config = dict(
    d_model=768,
    d_shared_expert=0,
    moe_layers=[1, 3, 5, 7, 9],
    lr_router=0.000149,
    n_head=12,
    norm='rmsnorm',
    rope_fraction=1.0,
    tie_embeddings=False,
    optimizer='soap_variant',
    beta1=0.95,
    schedule='wsd',
    seq_len=1024,
    dataset='wikipedia_en',
)
Below are experts of layer 3 (counted from 0) of a mixture-of-experts language model. Rows are named gate (a neuron's input weights, with its number), up (a neuron's input weights, with its number), down (a neuron's output weights, with its number) and show model dimensions 384-479. Each number is 500 + 50 x the weight over its row's rms, rounded and kept within 0 to 999. Numbers have three digits each.
Before each expert's rows: a language model's description of what the expert responds to. This comes from a sample of Wikipedia text that the model never trained on.

# expert 11
What it handles: Content words in place, road and census descriptions, such as located, designated, sq, km, census, Highway, often after the, was or is.
gate0:516476506517530409495540583420481579476464491460506500505470477480565578465500530501536526501512519431511488569526507514569571620473518529450353513458551513620463517503456464477455530496523451493522537495465599448436521476595459481460504488404518513473501471508543500528464531511566506469
up0:483568559514423507548513566588544475511599598451536499529547568490500498589533492494529475550510465507331485404539407466392427434471512455584535494434562419562554541456536443514514465484488480480489533552470499507524505499464513484568466476484585464505496490498496501556574487423494500466
down0:390471504427422396506563508441381471485547474487453509592383506553469504467509472555351521499479481508474502540483559554382549514597492581466548424618604464571526423458537474479525558605500496406452444490476518445500480496524536511528510565479528460508464377471392528498527534491504594494
gate1:555490507495501446479524464530573523524557458579529550604596548472483475487431548491537491580527549507461479589412473462497518515528561447468446579530483454499586515538456500524553493462535449453467549400463445535568514500567470473505369512497474589403373446594505507547515528469481518516
up1:530429484541525481441452453505583511496556427532525544498574526542507492432492542493600487530462551496489428546512510534537492458533515454519541567483507513507519513579483541540594472440487451421514552419505464511554514521556501452491403449517498564507393475668515544574510538458486416570
down1:506518447516514444462478453468531381456523629552523505530543520521481452533478572413520441547466461515464546484418435456580502486514504455539468542514503416464510492430513495555565531548478526448570513521532489593470556451581512447445525482492439519488501458511474553440433538515407527523
gate2:473461563482562519461590475644520602580471458435454535511511478513499609572444503509531475573576371521446477560583430504409492445550479460559541552478462476463601508516488541495490585522520516392559514396442301447538508529424469536464498376528496556524467451489503604485514556544472443428
up2:474419429417549526521479467640504505548440437513489558541511485466529569505483421448578494520613421522469446518539406413490522440673472533537528585498465519552555518536463476448499510541463511426580550450403408482488536480423479557490527456447569546626441489462446612501553509589464439529
down2:513555579558517469461483508547514519393529434532468544434562487555498516501403500453523447525508357546519530481409513497532533453493472540525505475522586504471507517524488382489540458407531481454492483528549542532408506553492544535463472410509514495532465509510428433555463582504483455540

# expert 45
What it handles: Words in titles of songs, albums, media outlets and studios, such as Classic Rock, Records, Music, Love, Tour.
gate0:491521448629482503489475474544457532490418495414496450600492433564526487451478475504515493534459520500526556564508434501524535487509456508446518506560479466445503488545418511468518539478566490452556493526544488612511514440434512542463543476472523540539507536483629403480502505527492475466
up0:572518514547503468592545465546464502521535457417483528493412539552495564481542583380442493428435512452465571508534585432501532513432508512565458425527481567431540532487504518546459482462442542538492475509570480488571483519516502512510476502461474500613495485438541425586555484394495466546
down0:503493453456378434488474496451410501483425442594533501486575567469425514587432470504485422450468552486491524500495431526490546451363468400477509547514478541497441520550413588501439459455548467463508470554548490444546506484591520556482574532512503516509510464481599485461509551484561531498
gate1:463469505436476497514503576517562505465597567517538473493447615481464493372554532574480515525481563530463575462532551453488522510540465431469455522521425391478543522452475461443471517489509498441500456520589376449441476384531436403486502576500520513571411500552546491450443468457529493564
up1:534494527580494588473461463497461494482473447450439595565585328583470488522462503442494467456543436460555425466451512539515497514502550525504476531592502535361515499576517518537554415545468480537479482470471556524543488514405442582490519462484525509503614541457463457577560616451478420473
down1:530473468474404465542600533492436509410589434521486493481442568482447454548535472461649506424476468461501497504591525540456566543414580473474415602585487610525510479470476544545453449580517442418515519519564438428513485484534616587512525476453467418464498557439484566511582556439486511468
gate2:434498507468516507597472416434463533488540551397488550439414476543493481585379539492464527461558448587431489521512460447533422498463561471476440575533556492465538529451491458552423525466515445473416553441466451523422502471497434417520511414467524483588430506514525568480628487439547481515
up2:542473498533501403447449522436533511429561522529557450546519401532403444458542525552502518558421489534512463412470478483535490533490466513422559488398418506502504540411525444522568445520499497511493581478505400483479552548479521535471458532585423516523466525419469496480368460552506460492
down2:490470518418547494491432520383441508578509527509461514535471485499486485486487474448512437474535582472543373473475490490550466485522481462411410528542492531491447462540536640472396494617497497467504380510543613416597493466467492535529475628520486560497515430546448536457611530576439515542

# expert 3
What it handles: Sports results vocabulary in league, tournament and table contexts, such as season, Championships, defending, lost, medal, round.
gate0:474458501530487449462505483527508551551498610490515446529410546544583477511507567499487459530553590490507420423443509535544519457471546438355432439483556496498494498492489436463477492533436509463514591404463508523524436504510380465473524532404513474530516477503546422579491564388488497492
up0:552549505405433489529495486469464551523465483491459559516580450487430474425563436433493558426459407529539540600458443517469499449534451511512517501518450495467417397557482606554537528500510423511526463432603553503530527416406536513410565491571463499561474467570395588538528488525504485559
down0:496586495552472478383419438535508423384478546467475554541559434450528481533495548541498500498415454481515502471446481462427499444427543515530598486496466492527563483448430449414502527385490512538466519431453548507487519513487503472586499437440419448512556492538407389523471521511486583519
gate1:487504469529546526580530571416510593513504524557504453490493432469548425513454521546520499506540502487446490504477582466456484497503508497520554478491464519507535557475500502438507540522488544466581536480478490458487540516482525384464513437460521524445514457425553415539638515471461467514
up1:554475522456493463481487384538504457489500563433465449458504542491469490483532522477461511460501450544457552449512328542520581467519412490515430545485500470561510557452427487516476467489512527519456468453531478577467495429472453558492460573554572458496495458550512586532488509438529581437
down1:505499523464484510555526538462517445527540434491538522460514499444435498496490500517503674427555493483479442550575515522485405492532491495552454495532368564506585489454501519474471466547413521534542610543496430490489527491521587467562471483489456516534463483480603472578549491493520544475
gate2:513452518572487360544426416564509597461447432494484534534548522457502531409544453399589445384453401474462514485419437438339602454559550543528415473523489508387589554558521461505508541478543471513538525468530529457477531479490432544591453554435562575530533463503532472491533496488473473513
up2:477456509562430394555435382525522616441482498491503534503533550530517514440580461386609461457476438430393557382429476424298644474573517485495473462549492493441595552543562512474513460466523487545536521442517552494451539482469456571530487526478575550502486468516518542499549476500484460496
down2:566512527529507469479468554469469537536448429533440522493519463498487495447536556442499513494606544434505464537440431546598435486577459482556394535472588567481426519478528525476381483457488583384532555602531500489486557433608542539555440607443477532428393505514491564500439490489455511508

# expert 16
What it handles: The word Public in names like Public Health Association, dollar signs in US$, and sentence-opening words The, In, and, not.
gate0:535569383617488508601488474543465436585498565532516521515509519497525499461475483542462610447369469545445534510539496479567531520567529452517552481519455543507464539486489561541468411502577542519488564464527477437535526469564490467485480503444584475534603533510565565565496558525569494473
up0:458546513481455422499489385519494496594427484514556469475467443504484420495548433499425482568407446555485486344557453608482539528536435382498498454529461477532536510504550609483506489509473449549462539534470489582550577522590474517442500529464526449480485443498489510490476464554442442531
down0:496512506583481570480409454487514488470565532515424528583471517501532460582538520543496571485569512355500490473537508432539474418442509530569463587551451520520495586468406450529407488517540520485588517566545478475554465484544513542517589532483588494488575583570549451354562419497497533547
gate1:555490572517529484499428538546483507472524528487558514451434589679464596532499539510462463516508521550492514632507542485533566574416479501493581504500594572494524499553537533376474450530582545513460504561486486446521477464465560492499489481543555527604563520556482406458475451530458490564
up1:389496509492503526558493450421469503534385493519518498538502410501592434493471445471496553459555478539529514434533480553496486467534595579497429510561547508524483482386437467529589603397505419519516463458503515538474510528427548497420541498532465453529464537594503503447469532581561497420
down1:428561524473486577575532508537501485535513506496538452494500506476496485488502452494502531484438394460525503514515550469457454508516479480513494492528457479504498431490514515486522543515539582469462555519538481577587527551410517470446444568509488564472542402525491508560433586509473501567
gate2:464460461479550513495378383498563542548512521541451418561516469453595506474498508542539463496459400438549455451509467518507468439531485472440521497527566521341470443511513604488505499438482562460511473580524556462534424422452462532449517425517400518485439461555548399523508523490561511504
up2:539423479533601550526475530585385448575554563454646452573464525513558482535447469545552554436457472623510453463488588494480517548461541451543465485503547477601555406516502560582411550587416482491500488487576456537531504522513541536530462493552525565502484548420424502455647482437466545510
down2:513590445479491556458408527434501409449516569448572468595543524492488405563527473550429455460580490479576560511471456485479476504480526565484515570513540419476570518581443490441536507487459425485482628508501508553576487445540532519423508441464585542413485522444507512476597541466420424490

# expert 30
What it handles: Field labels and media words in film, album and biography infoboxes, such as Original release, Full name, Last appearance, album, vocals.
gate0:572552424470509532408472498467510436570515453584442482474503552445550562556501541403479608446503542396552414474459494501490428410427470478551524541425486414459460516465501568521586506543586564498484472448404447501497488561433584601429546475449615530502495505493552515441482521525440413562
up0:486552502519490498508545432540524524487510547468566595478452535482561515541481493505472540482493547543472495543500546403434482512581511567556517572476420505509504554496515501477471497489459528538480489384448582593471448413511396430586501480505451468500417452502511453606417569405451511498
down0:487526507519506622519500445423529527505530457560444540477489535468519507460550608425442522488536532509544516450515416406483545539386505489457507396542471512499528611528535431486531438503496561431434417517563534454512492494537640457489461566543517568502485566457548548453490602452498484577
gate1:494569502457476577508453530520532513519485502470471468474445433598500457492392559544441539439552468535490456453445549499379446458575435538488494522520462413544437502524479458559465542491506554560514538482574488413445487517418495490560548520485490490507530480604439491456463555549516520436
up1:555490490524461464467522550526474533539471491438332452433436536499468459506412509506435498460555525482441558436516602490510444477526480520426499491516505498546535553553473373449486443474489541552551521393526484485416556495407491461531483506587501571494532510556438478510555500528580539441
down1:607510493499496521541562457533523501567572451571507480504485501582565511428511622583580488569422362474437461607416593508448472448558517403537481544466585550450518509389478566486476522520437560509431453501433507479483628492548446543548441531510436509409519421475560533496570405536500427520
gate2:410511497494501556519539439498512455497494402592501489552522482492439500553549573521643503424423549533488445444480466566487580558501563506446534504509535487576425541542500519562508483481414507460510495495534430573510393457465465440476603392468474548537530518449511549508446477469505596517
up2:447457503499550569564510538498511488494426406577450488681504490522433522644545550540539474537544515433422458435517482507506548566530625496448464501562479479521485537457497471478469438503417509468488542417530551571493467474517466460467588507468515537539496537455486529507445460433561534389
down2:381521562501499484465543443549627483488507520537498483447517505456419526427456524500448548506592462452453523489489484560497539535594588482583495523541435531577509551573499421470466521579438477511569522502460530452504527499498495436593545521528422474531464465503512538513501520484504469485

# expert 8
What it handles: Country, state and city names like India, Texas, Hong Kong, plus closing parentheses, semicolons and numbers in election and census tables.
gate0:575552463441547472414506422484444511504478508520556452424522500462528464532535430420474529501545519426460565448444437519508506500456483520550553533559465580506578587610542508539514461510499474580566495530541530463450560502517448442496525497575498575473484477524537461423518507450520522522
up0:597543543510504523452483433475512613571497481644510583411548508507528484485424502463488480495616558484436511531472482505564522466482591500465537451528446513519492546529464470464420502461521446528569453454506545426442551490530453497533432544523519536526574490490498534480511536454479448446
down0:519516531525479532496558444517629451419564428510512568456515562584551495507473482501530477485524539473517545532455400494450603525367487479488494424466469540463493434581506452522529599530483493448461495480533584469522458462420431573538493522455498573507532460503445540497464500512495451431
gate1:460472499537528467513554464559491534462555575513566466584554525509509534505584426550474508510525565518488526524444514457548473494563471431467508445516475558586449475546490501495548530573458523460529509437549477548527489430498538500575561497456554498504568584374556510470533538454571582507
up1:501476549517507587489498483488470440513570547479558485567457564518482480493527514506449492472478476538475442455396458521449479503443519533458593586530491494543546503473515558534518542468442508543498549566623541567525449438456437489501509493574464495450533487443553523472494594482490426516
down1:518485533444505541538359486550501483430436468511500540506537499494459581472471512509540554490427520479527506633460488490488534496511556516478567357460477590425386577543556473502502524562562500480586449481537416431430503463530536600614512380544427466567480521474483561551542511497478544604
gate2:403453438487450507446479629483569546512488400542530487565506493501505608532446541411481499532534535484490503427500478526506530576550475450501514499418564517389495507535495510510491557492502547536594530454485490522566531458509549487523527542571498555601506439526440550530460520442494562528
up2:514486513573558511561483406548478537525507525457459547447484512454534452549487471589487417441559441535525573538479467480454535486570492436407523414490473394507525492473456486456435441420490441466489529511351488516497547552500535524420528539492487456421529548494465499568463502460579403522
down2:463441319474541510504478515477614492542490418540413471538533592457465536552559510461469521558565458474499505494525502466514553471419547490521480465509539456529475457553389441535538507487487490529505500472389436500583531524473561438513518508506462601569478496525474486461472508474489486544

# expert 41
What it handles: Commas, articles and word pieces in narrative historical prose about wars, soldiers and buildings, such as troops, Lord, the.
gate0:452452508514486436464478526478556519462483549508496440461522551479473526546441510478595528595560441528407556497441509538517579476493443460571622552499496551529465433621502385545476453489527537514517455526408495522556501525468550479444437573477565593457468498569498434437538527564491490633
up0:515524429488505487471530568394475525512566440399541522475487542430491529539579582540439568480526566501498424467549464442509387489504542548520434458519502563589501440516508536483515537501597478482561500442502458477478485506583471451509588464453542486478463511451501603455531534466444574489
down0:435468373492457471427645540494435402440532464496499510554471500406464463513491523419419512441498491459593496529475524478463549516549495554594489464463528547516505478579471511450486504402415449553401546531591540491556524597403495512516490432539550526468507471545527504406529571497512560475
gate1:522495487495527456501524537455444538516471491577511455467514465520465390547673534473465585492522509582436542472442489471527487571483551449544458519523620491542446492532461411488517519470427487435515467453575509470474465402484574518433523532461524511507455533476532502505504404551538568527
up1:521508479546455579489481495521520477505502524449581528533496470456454574447408492529547509463516533487552532517511507441519515497458447468575474578562352542461520501539417501511516537531638592581506518505478446480564460503532434570527506484514514508508519487502558547502512614420463412503
down1:482539522488425471523472440481551511469583505411426500553441547559381510558525438546487462519497520434461437487514428462485535585458535463596521607406483492514430456548470482499483472479543572430509518477491489493583461403425486444501438608462483538476561624436433504478444618488535472410
gate2:617361481635587511544538501494478504389467483537349467497557477562410575426513502456490393502515561455501466509457588407458489544441462494387422508497493559559448458466472536528522479549522592575525553526575529511442444487470535501535434547560561562543530520561464461524562480453547467438
up2:506508504428394497442479382552405548577565490520485512462479571509539443518523418468525650471502436501449510538494483606478510402472514522502507488425506569417480596567486504560566497506492442455489482459419451415525569516582487494459532513498458494464471448428469456599588557447458459521
down2:467422530476447542491537505459506574585589527520559544528423556435442502574603388569541558441463500489558524466607446474501556560508523545515450532504381561472564563491460563527513558502504473520499469484466602556596441427460315461546509497480506553506497540531481575573528522512500487493

# expert 6
What it handles: Word-initial prefixes like dis, un, mis and first pieces of words, such as disputed, disambiguation, igneous, plus byte-order marks in coordinates.
gate0:544537580519467497485506458564498469530458523437480530489429496437433462469501578523432409430509370436481529468499465553493468477592491468532445518504467517570494554468514514552435570495506549502535519544566478449461530521476486503461545464440477546518499511493518460502494540548510463555
up0:574443458513556500524520537573413464502490384502463392493526542471430507529507497491523474523521572595570483474475465581433454452434530516476548443516497527487593501547418449404485552434482562516491495420618493467524611458432504515476566418563478541577494469538539487529599540451519506455
down0:518409544509546495568428574478422572380484533494462594532404455390516554487540585499528524426535448442495498537442566429435546440516535450530573470476532499465453578502519542584457493468557527507492568452512471523475548449553547422491487577472563567425478430446485515413426524498457503477
gate1:521471581606508433530547528647472508461437410538506512490432548602565574579472504469559575470521524458463510522466487506437583511509511468555376551514546523542480409391590490518550481509519432503489482516441522503513550559508507442381483572517470455592495456504512512499581515407489482509
up1:494492486510504455471553529445539523542393491582487517482441428531574509535458478472549526541443486475495490453458541497494498363428502570504495476524614530511409425488534462538523440439515532458504504518401590510554537476486459530397487615580519491607546432505552490429487591472489541539
down1:432573449416498598470532511455571553395595576533477540494408546526458452477489474524424425512474449546480468546496516511453557436472478610555564525445519414495503529457515434576463551512510507545419411508530587534531502524452532504441433461501515494496434507522497509434455509544509481506
gate2:451528502479468528501506554561529500465455509472587582505531585459498491461536415433507515383474592507467605460510469546587516548431463379446420523653547633519501604541505486552456565498495466449415600493482600475472492617528544556508564550609522471489527502480607591436526458538422540563
up2:571488492567508449464451487469475502548505564536480474491426417505495533566488525499570490582521536538518433462417488474497443450552418584516578530430493336469441443428451554474502431492478527549559399497528453553518464463396434459522396492471566597493523554538490503576459477478564526488
down2:562503486521481497585495439560394496461536464486520527456514363518492561468587472504458500481507483492502518509480496571440446528459481490489485444500491470481430452482493522482458466455570533485449531553461558465515451439631483466585503538564523436488502583522458482575505558419439503463

# expert 40
What it handles: Pronouns and adverbs in narrative like them, themselves, again, eventually, plus South Asian name fragments such as Sau, Khan, Lamba.
gate0:492527493508472511430542461478550443535595471461473492543479472568476417474523461489540502415537561540393553479509449408487449525565488445559408576581472543568531601484504434536531487480468499535477418530484484437481511580487427518451524525500572592432523482509563455541425485487422470446
up0:438511547567504502415550518466521450549510564499528524546512425417490538530568536485503534537497530528381493548525430498499395487536426457517478579578479543438526519548546458504511439518624445541486459412445562465571521593524361432569481575499516559555444503470582509550483420425396511464
down0:503536517431574585491476496590484524445473476502587439490510502434462487432475426531591577484467445386405428519510420539585493489466525433547565484482513494568477477563536496453502460460511525523478377518450472495489533492536471431497531466542483481449541454536498457615476587516504441451
gate1:494490473592501478558516522532443562405542556486602487562497422543540519440431457442511472499483508497467574587566436515517566477441391520568557491504522412516509481515439467526486536543501531441571496521492485458546503538403442514558502542459559523480516503497415528475419547461469442573
up1:510531536468503513538502560471518482583563524443471533396570514500483526538500512486545488491371441450475536547475424538461428524536534495454528492508483565468513581422516587521495483499469481560477504511546523482534580520516506521543584429385468467511511554421456571409516536480547601461
down1:478508459487513539355577552538443589511570560467420510524563574548499525489581406422493486483509464412515556507584555437479497526464514440630498536519452524483555517461505593428515496539570415605562505441462558532431477512564562412503477497497470463450488432505523521523492551439545508455
gate2:452470451457444509510565515497400494413562468498581467418520471444513495546536480459485547549485410555489478456567450476487452606542430468504460542495409505540436561592432526544524448534498544530469552542492548548549483557440481548483506607494497500434474465479430463551482555494630476591
up2:492419477458517463479485545466554517621522565504463504553448607460480452533579608461479497400459460471529440522399462485567493443499509498486510447467529478538492535567459539525483549492526496484480478592501526545582468568553505525585484369498566552503523467447543490459556453452489580465
down2:588547532477532492512527476495560524586505468576605504566535478569547393505438532468462477569539510503471543531504527479393586550491456487486495550414411621554477514564431612537497411530538511569587521374482480484448491493533453460479526378509525512454430475480481498556468411613525524513

# expert 42
What it handles: Commas, colons, semicolons, dashes and opening parentheses that end a clause before an explanation or list, such as America: and Torah;.
gate0:492515491487523602526394438507530501502524481454596518494433493502472550497444489560520487494535532481533581495468570466557480450540500502475513522455479483450543470383499402588564555473439509531579543499544431554533425524513412484542566492513548513538467446467537573533514467456565604487
up0:462462520481550552566528598573548538537537450512518530537593670491452439479479424436597424576516435491539461455505574357506598546533500534466535454573506487520496479449472526454542436454626588611535482554487520442496533511463559429492461472474502420532470495561459476491489554405503577610
down0:568430569495481439481571572509503517517480542518538470578555523535418413483493460505522601476516582524514476527536513353508493495515472364391441441378531415463500513419559466500457601455416634521558428532505491595509514572431482599472511611549446537514477526568418495480475466606460379540
gate1:483507440588450558514492559480487427565528453415552479469456433627545520573467560468561642493430473441633539612422440485484528603524511439556558525458501601480463435610464496501547610533574506505488510451459448478522491470524466494469510363464433401496442442526466390509527492593543538517
up1:489497470562551437531457521512443559587527521540575528448462476572583546466469461454532520461491462471573569534493463581544461623559566486544597484423458561549496522554485474470442575576530474525507525451403483571509566421515522470490432420529451492510397396545465485479506459539483588473
down1:381530454617533443580601461527579523493480511484549394530569422492526475534489504525488545513471535520535525541423476581605530451500490611464505471474520545533456510511481568383485467365491550486539463568506508348592462482558450596515582503580440590439376494481381563512450473469570414467
gate2:577470567399497298584448415484551590532524539438490514520506542576484479472404508477548532512490542490521575470510545479488435599405482547455444529506497473585508489546463491468497545465525511459506543552504466506558509520503469480461459509472440555463569442480426538503566546616547583483
up2:486530461423453488469568372533577434505555473469561491505409514518498487596449510519476553547482583422451486524503561457413405454470421495533400535469417482440543504516507448544514481524484513545509466495512424495522573524517418507488494508400458443616451405547622453531509548494496471436
down2:566545480548505553522473495524508405539534625486492477372595516489532521527442510500474596524485438514479534402528498492480515466490511619440551464527534469517455442466429584538554495529590503495555589480566498520541470479459494457446506571477444470546444491457546482577549529593478597550

# expert 25
What it handles: Syllable fragments inside scientific, medical, math and foreign terms, such as hypo-th-alamus, benz-tro-pine, Z^{k}, non-Latin script bytes.
gate0:412442467475587490488556508499519501496517611477567411531498531478554505530478513531530465506490496511514523463524504467494489463478477527536441508521557501521483440482480444530404547443445535513533495450576580458575479450510506598547432547488599530500491492444524524518444512587486487530
up0:490495454525496486566505542499485514472531534502572530568518483474483516400511599402485471449502512553503492586494490551480531527580480506513492565574542573492518468507538469453392547548541561453503502535544511419495532524576468499507444511521533432543526502537452402469515479567474398505
down0:467468565517492514559506559481538516506484596504434499578525535437569506432405534543477534553456507513455605464425549470451497469517522565501515595543566460497465407488490486530598532432469517557543531436455524502536490557587522489589405440480573534502486440435507432550467523426502465424
gate1:509601447482482516562475471557532557566566542540490588509476403504472455454545499549477613557562483599499507501513584520496604603529523500461473578562567441523488493455417456494517519445494557499514493582451594486538504452486486568395476515511435420393541492425513484605414531451510448451
up1:497482415603462534507414359556447479538558586497460486566389524509520531520407529541502531529569389449462505585467473523587530552486547466392453438420493498480522495535476479506492495535498474483516502547517543492476541540490427465531542553458503419512520500470475469454465478420530455491
down1:566601411467464578458489517422437548443536627573420614622552502464479480462424538538589433534573532525463503388529482497487532550463418490484549548532472390511454563543510545464437459617542448555443538573500480443498510519526501434505455498479495485525513452486538488554520495529533492532
gate2:519506470542547514428372462499465578521488507509511505541496471496464524466504509487473452506485522469481604568585535374528522548598520531431461527509533474495450525546453476484543477507444489536534487428441447423577476373377497523488531540574504408478475438480519511529495479517531510522
up2:517554480496540486533456371496487456487531482532451534524505446482525559490468554379495502437467609478442544516499535483537451422556474552548487509529478577519552441399476528490512470540551393479505524486463477436509476435560542410524534519493491429487494536458478532421477494527564473517
down2:503519448458446515641509507345547565575547435540567517578485617524535501481500477598467489575545410480509571525474430480487406501449515494544602548383447551456483453492438510570554541531441503518472521377507525444475438536495471520559549546482573467520481465539552443464536543531478505522

# expert 33
What it handles: Proper-name tokens and suffixes for surnames and places, such as -ville, -son, -land, Hernandez, Libya, Kaufman.
gate0:388494459488526448602510490451602506500531480539517487455462460516510514505577527540549548519512501405464533473492449580477455566490447455481477542496494487415528533580541503497570480459567532464594525494545546521441460499459527368434558492604497442395532500511488406500423376514510452541
up0:459477426528452576560494485548530563465529533537616447470439402545510476418624545597573572482513501451484522527480572482490494495492519487468537512482442405478509525485504488455465368468490458502542605503499487446574472461478412532506544473642538457455455452538469413463477508512408409479
down0:564490604507567470488524415432522497571536556581506493525440451513525472508475512512556488398505491384622397532504440509432578492466481452540478441443556425503440518513513364505507511598491472548508509467494473520519494507520505578474495562523532467534457519490412580484474481516551481487
gate1:524463600516499460510517455476537508439507436485535596463502530508453502583452435468505600453579552510535559559539426527582438488559498587447503569577542570488459542539514407573529513441527523524502476386465430507531469588528501506545598483542533493640540575505456495425538539539478581551
up1:553400591480465437549552388516488466540488445516454503369475573570523468492519472486510521463548562519485516542551512544557471482565501537469488532561518535480439526506503431447581526402564510478536508429464461489449498548515585466506561533508556409549470585490411424467533508562549537563
down1:577455474519516484502479477493517577519554499515470486531523502508543554530567500532503516546444534477497470535466494523584603576522443446494496545479506504503558501538523546564586544524580507469576540526537513469568403488491564531505490537561466497412506539501446559524552526478542449578
gate2:426405461552502457503402503375576527449394467464515439481592596455547527541535493421450484470518497380532445492465501534430550522475459594615469460442488405473521497531494406579531587500530487466485522403483503494488513524432412486668457575400582522450525463468539517566465536625470588471
up2:626609465521501539497577490584429479553552444576539517511497339505482542396497583491497511551479454554467539520551441496516477515474505465423489452506576554508479431516527620444500498411391569567490450610456444510505429500552524512386518470601500448508549573467467535435541489431470383550
down2:499461482461566496620524494549450432592519508491615558494516478466454466472564445467529502470541510505436511473519534501502517439500446532481501467605470439496502513543482494479489549484475463499484467579391631479540538526491413469541435535468567409539489527458546430503543435519479555562